{
  "num_hidden_layers": 14,
  "n_experts": 48,
  "experts_per_token": 2,
  "moe_layers": [0, 1, 2, 3, 4, 5, 6, 7, 8, 9, 10, 11, 12, 13],
  "normalize_top_k": false,
  "balance_loss": 0.0115,
  "router_z_loss": 0.0001,
  "lr_router": 0.000503,
  "norm": "rmsnorm",
  "learning_rate": 0.0106,
  "batch_tokens": [32768, 65536],
  "max_seq_len": 768,
  "train_tokens": 262300000,
  "dataset": "wikipedia_en"
}
Below are experts of layer 11 (counted from 0) of a mixture-of-experts language model. Rows are named router (the router's row for the expert), gate (a neuron's input weights, with its number), up (a neuron's input weights, with its number) and show model dimensions 0-127. Each number is 128 + 32 x the weight over its row's rms, rounded and kept within 0 to 255. Numbers have three digits each.
Before each expert's rows: a language model's description of what the expert responds to. This comes from a sample of Wikipedia text that the model never trained on.

# expert 21
What it handles: Middle word pieces inside personal surnames and given names, often after an initial capital, like T-yl-er, Ell, Rob, Kenn, Laur.
router:043103133085156121154145161115159167107106111128126149119119144164108099163115148146140069162143087124128120132166120159146119140156167146124096163064167156128131096051073142115097074162136140116163065134120064094126180164106187129071163108104125121126120107121127075110135084145097079135028183139156177086147144145103134130163085118145140138085143099143122145153121183120064193132134
gate1:184083129138119112150082087098117108123149124133105127108189123147084077077095173193158150178123092135105122089168142137130119092165146134118140202154117104096161143114128150148102134171169142097134188110157108128140170184049144122155125127118141109117097139154102140118196136133134172113092159157131103111159165125181094198208126072113133205130113093194156152118117139074175129113126
up1:047110125136117130149156123114118134082147150192142132119192130075140195068120137130079117132110193189091133128142102096119113185097117117120148115098114137109117110113178133084107089086096122121139150143181138167172093139132147138182098125162129115137166071100132133156128166198152116091133151147128161131081130073163176090038140168100106152163077203109088121104133083136105106142155

# expert 14
What it handles: Main verbs and the prepositions after them in biographical prose, such as received, wrote, gave, served, and of, with, to.
router:098061171128121141136124154115108129144074071127120137119121080169121155152158024171161110144114109083126125158131127182119083173135166168076101117105160088185102127138132096140105117183119142141164097101106094117113161198082161131055173140146147090098134095075156078090137088113048134087084161163182124074130135139133145134115090120140103085102139108149092146143119127122074138113132
gate0:137133153152142105143077145113181148098117137155129134104125059162118116172132085165134134047142123151082110136106119148116158119153152104083109097160170131100132085132168106140135151122142137156078131142193087092111126149132152091112148126084108094149103065172151109102117138069110185135086102106110151150166138130148152146098074217227140133124161136079124114159216153163150067171113
up0:112173101140108161127130123073110130153185162097150168089112199151146117124118174061177121180092132114152105168135154120119147077092132088150130134033102149080142110080113092169123099159113143069190156147112205148129102054155105145125088095173138116114177156135125174107138113185118083097177083185165115126117173101103108113101154129079095151155121106120115133130111147138114151095143

# expert 7
What it handles: Word-final pieces of German, Slavic, Baltic and Italian words and names, such as wichtigsten, Alessandro, Vytis, -ović, -ski, -ensis.
router:078058149128077104169119160143166121170124131179093181117121107165113120139151140139152094149119124089086157196192094153114145139127126143141131105127144092142171149151122082129081074175107139183187077123081085091136186118093171135109154182142179123098077129130224087124127138146118130113101147134136123132135108162103144107118104128090129119119105097158136218180139143097051154115123
gate1:161141180140202113149144148121161089096154094110123067114125104117147191137120146201143097072123139114109125183112133130162060121124128168170129123063111118144133145134203138116065077105063113152107136100129115110114078067121071122065164105065125140150153110126084156181097111142158147139064182120109153099139129145119135174125131049083111069133135086130109155142128117132130109116113
up1:141172149131127106187069138060100106183150117102135075145166164165169117143125062130165088149182102183119106115134163075099115148153132135176119163112092099077143164146161142165128196148114163127160168139090155106117167075130154177129133123165168096089085102144152135167126168115122147158124099105152112107099211174131090103104102071186136120134137098074169157100136153131091092152116

# expert 29
What it handles: Line-initial hyphens starting infobox or list fields after a line break, like - Genus:, - Speed:, - State:, plus some hyphens and open parentheses.
router:121120160120134135128144141149100179100090107169157096195112077128127122105115095191114123153116082148077107161185132134131083137086105158142062111067132076139083072115072059149149128212132147195183099114127163123174146114099209169126160166140132096120080130166113134126108141146128102116069096076148129094132119113172158143133083105166082108150122123148086180118118145137106157127122
gate8:167141134150144148130167126102124156124055140169147112162081125155098165125187180145074145182157157126162134141106147148148109151208150125105147114082121161107076095151135123179126162152117157081139169189173161185116113121144162089137125094149112195139110107066127082093119180160092060136120142102103116095131185164179126151165113127101064115055131137140120115096134131137062152125159
up8:145147148106106102180163151163126138154090123169135144181187166167128133133142206127101082167153163147102106149103116140107147121140136186075127147092126112119087104144124149220112134105162167127089120067164146166106177076089109135143125100128129153097117086085117064119142163086095038188132108112133104146080143087197126148149110135134111165057104137137121173152114105152080129137170

# expert 22
What it handles: Occupation and nationality words in short biographies and name lists, such as footballer, politician, lawyer, athlete, American, born.
router:110084110105137169106122176151148175118126109125126148138151089156136126116172021164170072132084116105053130150131146140150099138094151137113083133134144121169128092112070119138121129175145167141173112078141126169161152144143195096089131131105144134098083089067189090145106141174096105088074183140148139066172123172111159097152107127089087123146130140184123173167124197102133139154138
gate0:106081104105139155150114166149190097158107119079127148137127095154132154070120056100175133148122103070098109125140118131147147086196100120133105149161173142140129158089099153176122128142081167102167134131094187134182143181121150106155085148144113157121138109118143164144035112153128085127045184135112103063130106163092134122095162166060098177097127140176116174168143143119171106146130
up0:159093130163160167135095109185214092139154127125130103198151134191080162076120107131153080105093148139116137158134148108093098112152153119153143145127133060135148166124091132108108148166135130154181104126111146035118140132086107111093041137079129110123102169114146167170128117116150163172106128134084136019097132133123110085128128107126163147117132066177113116134137162096117131125197

# expert 19
What it handles: Words inside titles of awards, organizations, parties and media, such as World Sportscar Championship, Animated Feature, Social Affairs, Christian Science Monitor.
router:132047150062094113135108170137116157182096082124105108139145090184153156134114109174118093166063060080099074164124131139119120188136114093104118147117151058147143070164112087188109052157167158126156044141088170101122150119120164118075145141117122103108108153115186083110126139129077098120092135154141161121124142133107119174130115122108082133131117100153073171154157148140103132142119
gate0:100107122181136122123139132128161153173130108108120167159135156087145162105066082170087108088056096100167164097149143100089196176151102061083108117089212100165138144122069108167151084114103159131110134100154137121153110168101127186060058132092114115152120119143081141071167122145169162146135108147162133085174143139141131165203116104157142153140086113106164123124140136136116107085146
up0:116070099088182132152054114153091089128179097095161149104162118180091092115217121099154173146135141119127077142155183140124125055069141127131126172134094121148145122146160167119094124139138115100149131121133116171059111143193112123139181101148149162131156145129197148188122127163113138123087139091120185155133142119065117077098141185104111105070145102148137136111161141113153092169079

# expert 37
What it handles: Pieces of proper names, place names and species names, and first names like Prince, Alexander, Charles, often in Genus/Authority taxonomy entries.
router:076063153098106111159096138149119139101110091146113171143080088174113179152128092185156080193089113113140107158126115135152137152116143109082108107140128081154125081136058107162093078169135167191175065112113154093112157126126186140071158155097174124131108116090168095095152105123119114096076194107178136083167100147140111155125083115131059124149128126175131130179139172109124137090125
gate0:085137138060144076155133132103096089070164123135171129107102158160046107087132172131176130195140130073133133107155141077145156084147144079106134103166102094113107127146069107152076177187135095174118155141125134173133094116127125106074168163164102145118195139112143072170138150129113167109153121138104097148160112160152133096102134167084157134104140137171146119110221139121084185141101
up0:137114112101134164084096122152187137190094197137142132118166137125122168156127123127152131078102182170105121097157142206161083188116094130168145085139145139178123113125162136125195124132098145109097133110129107065094161097105139155205159081093074066148132071151179121122134103081157130139139096107163156123142092126087132134126102114116072169120132061145119163118102107106153049109171

# expert 15
What it handles: Pieces of Spanish, Portuguese and French place and personal names, such as Salamanca, Libertadores, Puebla, San, Los, José.
router:118116157093090092172163102128187160130128125158089123123120148147116143157144143126082097178126119079075096186132104170096143168113171126160074151118173119149121131089070117097125105148127157114150078132104107116152200155097181130076204140150174123114111139139201092155080127139129093101057185175153154135156120146102073159191106120157184133092130124113131157114141151112063155083141
gate1:185038178089127164108112161141165085171193150149156151158127086136126101168172161120079116166151107105062122115103156090085104092132199109110114153107190130082109133081099141146136122094091136172132142141128122120135157093139120165118088075128106163163165096095132189139141129084112135112114109107098148114090118164155113082076124123137116178155184157102144167166139130146170100151043
up1:087181123182053090135163162112152123114128126150144117095136134138146146062063127126146148131113171169143121077144114176041070091104084134153142146150137150105188149157167077118095095182168132109118067165138151111108112192156149109088101106210155088108113149153093104129122164135130111171113144154112147083096169125100082159147127116161126119126135183174126060124137108121151146070123

# expert 41
What it handles: Pipe characters separating cells within table rows, especially before team or country names, plus country codes like USA, ITA, and semicolons in result lists.
router:105099124095155140148158173148173106114140061144122165161158111165109137144160108164113093154105128169119137159185129140074108175088086106092104112129192134152112135084117103148129131170148150150124043124126138116102173186074170150095128192110137119075099080141143099057131097108066091122078156098180133106165069104127117117159118147111103059111135092124121163120150186147069142101094
gate0:102129187101184176084110127093119110101152216138125144162164089133145146173109085123129116096150136163108136133120096125083214122107039132153096146119152079128090083157172182070133170120147132118129078127131116148128138110127132148144157164180125170069127136118167145129165152123086074128127122092093084133119132133151204145119152165108105129128125088191092190122140117202119128174151
up0:139134087144083084144149101152129159162111044117152116103067163142090091078156152133122132150088121086187080106115162116141051118152212115122163094125115154117194161090082091150144086166115143150138188158131122109118116133141108111112100111084088096177142119136103105120125125132150187133163139163186166144128130120104042108136109112128155113116122174054141100144127142045128119103088

# expert 44
What it handles: Vowel-liquid pieces like or, il, ol, le after a single opening letter in quotes and colloquial text, such as s-or-ry, w-ol-ves.
router:094113108104144090136128084131156137094070056174161086139113104170137101108116105162161057180159071132078080127143135112128112115106131131110064172099186154150121142067099079121105151128151154119129104146104078103147145133105154129074130102102145093141082100100140123132138078131113091103058175105092167092132126134136149105117033110143164080109101065190139145199148134138118134100114
gate1:127104101121132120075131090100124143078131162121176133201119129172197099117117097152109029193095141088118118096135140042120130135095118107107124173152114161098150134143135121163149136116132086079168158142192105153080188123096098100101101124146170088128154112111095098069196118154166110109085105154104134125145129124162097113149112073152144106100107098141112192123179186120097125085157
up1:075101166109128125151130145138113086114059080079137059133114177156115195105122082148147137107139121126134145182128176065096171143072156070118159118171179110104142093126095108073151111144123081083153105118117132157113123051148125132129080134148150115177075129045133159094125091120161083062124094123167099118118106159130153148142104150122081075122101163172103144129079109164138099111121

# expert 46
What it handles: Word pieces in chemistry, biology, computing and astronomy text, such as prote-, digital, JPL, PDB, -hyl, and LaTeX braces.
router:115073154128109113126139101129134175099141103133118160078150076157106143132154105211122162122102110140076119141147087102084085166128113114097103141075139084135161119113141098159126074189086131175168102166056093122131137092151134124058169124102152161128085144080149087069148149132092107074090141103128156056183117180145130120149113131095084141130122082161070171163140139094084166092139
gate0:144176112149092053118139071078133119086172096099112148125158100125125138121118099140115118125093196135128143133104090111184167093127150139140071097129119111076107184099091109082097077066153153083133175150120077090122164135114140055127132129153158139116110076152095140122121104110103060114079108157127200124092093097182127077145151150118135107161121027174106139114152125127087109144140
up0:126181082140107116100113084136132111131184100125193145083123121128105120097105120166142100140124166122081113066089087143125129046115138095136129169106096107049196130093159144082133076132152109093126147120102110077166180158098137149127114093086139083069144116116126086138113112124119086146095058160146212141126111145120116092114097089145132074084130102144081087079156123178160152158088

# expert 40
What it handles: Word-initial consonant pieces like Sp, Sh, Sc, W, mostly in place and club names such as Speedway, Spartans, Scandinavia.
router:105117121071082169096121133134191086127123152193133200143095086149165143124128115156146117151080138096117101153129161138053103105082112143128058128094128142159099136159140108121085113172172192148104124149116125140138117161099195147155112108119120096067076127148158111127132141118058040087090130119144165082095110141124091079135095147127149115074077149155126161121175141133109204149160
gate0:119126055164134119120156145128126136136163130142133141090190197081108110124091136139197143104108109123096147079135114120104098119095117203112104152107168078116086105136102137109130150147110128110088147154158113096142167130044105178162191105161081149081079147094129138140198189145117118143086147069180087096118175106090122156165112177190105153100078103117112100123110086159120126092106
up0:077146160120131091125105144100065094082129126119173121119166113140125139114099129158128146049100139130090164069126124147115128122157091168088116129182147178145110140163109124155114188145186168123078125145104163114124143103064128133148182095127125105195165113122152180168170134084119156124143143115172110057156166124111052068106064150157102127122114026106098149170150103145142135114114

# expert 25
What it handles: Opening pieces of lowercase words split by the tokenizer, especially r, tr, pl, dr, cl, gr, as in r-ice, pl-acing, dr-agon.
router:144151091118121141128132168142140133174074114206147147150110136165130115131115051167110123169098144115140092146100165125079092165121155115084091179069167120121150170123108065136077099164170175121133147105136132133164075192130155135092108106106176153087108144085160107109146118104082123115082159123123174076100069174118122103131034159116148115096137061133093135144144145163125186085130
gate0:130147083172119218140110155070118175106087115087086142151133084189133076170166142115098140218192117116113147193136112165165108129134128108109125092146166141113155104074097113164152121113144100136129125094137138159148115166137096150166089098117110078141164080083152144154058120148114141133081111062120152095138153122081131116136054125117077184099135161154075146103085133140116127123162
up0:137073114142185101116094156090106129169191143111115134116100165087094215143125127154102109098140117164134148163105169130111141150177130135101168111073038143083106125123115144194109105124153128058151161074114128164090163116169147122109100125171134148139179159130137114088118089170117098117132131139094117095221105072120104147065119146143166086094107181076080135134111131087139113094145

# expert 47
What it handles: Past participles and passive verbs after was or a noun, such as located, released, known, developed, triggered, inspired.
router:101082154101108112134100163130107128118095072171169160113146078147115117068169070186141109167123097115093115152187132197104088143129185143081073130144139102183104116131141105122106073145115164159183108149154122133133141131091147100093158149148149084105124091084162090087148130127090091082098169151153131068184107121180131153147077097145114056091117109167130137130114111088095158115203
gate1:100138189115098041073122067148135122171136080129166166156087102098154153138101124143161142111164095107139099135142127120087133133099122071139114170103092128085132169082104117128150094175143112078080120130091123052112135130154120091119095103092112206197117101162168159178143142104140102130159154134154103117110153108165141143080092112172151114119081114152185189160098116135166065181115
up1:172161109141160104081071148140148151133149126079156125161125114150077121191140090100080184139125104148130178117141129130110145141136106169147130139111113095055116116114141155133140190094190190143146188116114135048175123156178131150170091169155131100084125188120089151136110116172117129154091080082145106133220087127105123134135142196097128144137114144148067100152092180166148162128137

# expert 17
What it handles: Date parts and spaces around them, such as month names, day numbers, On/In before dates, and separators in month or calendar tables.
router:129109119124126160148137186152129110095079091139129199134088137110164113149137086207171115168053109115129093152146085164131107140132129118158111093116160084119100132141078108160119090199123188179189091120101158087132124137123155152112148135094135111151116076085194120043164123164121104134065177128164144130166066125152096157128094137140112086127115105110115173167163155098080118081119
gate5:134126118107131029146103162168103120115134173159093161120124167081164136198136076155109114132128155128158066132129133201088136166143127134176145128101156144087110180166145128180104144193155178159143113147118113083170179131067134175096129095110172159123093132175133176080143140119154089106122119119125151186145127157177147172172129163170152090106140118075116137186137079103101114104101
up5:151134150145109201135207131103132112132112080116085125137201120155115091100097129123166127121093111099087237147084144094186104091099135139108144138103132080175103083083151142109130094076140072152097161105151095092070056115164150077155136093176131110133154154085101086192147098137138159145113139130126077119101079134057115123089102137120109144177130110150124148131119134128164144104128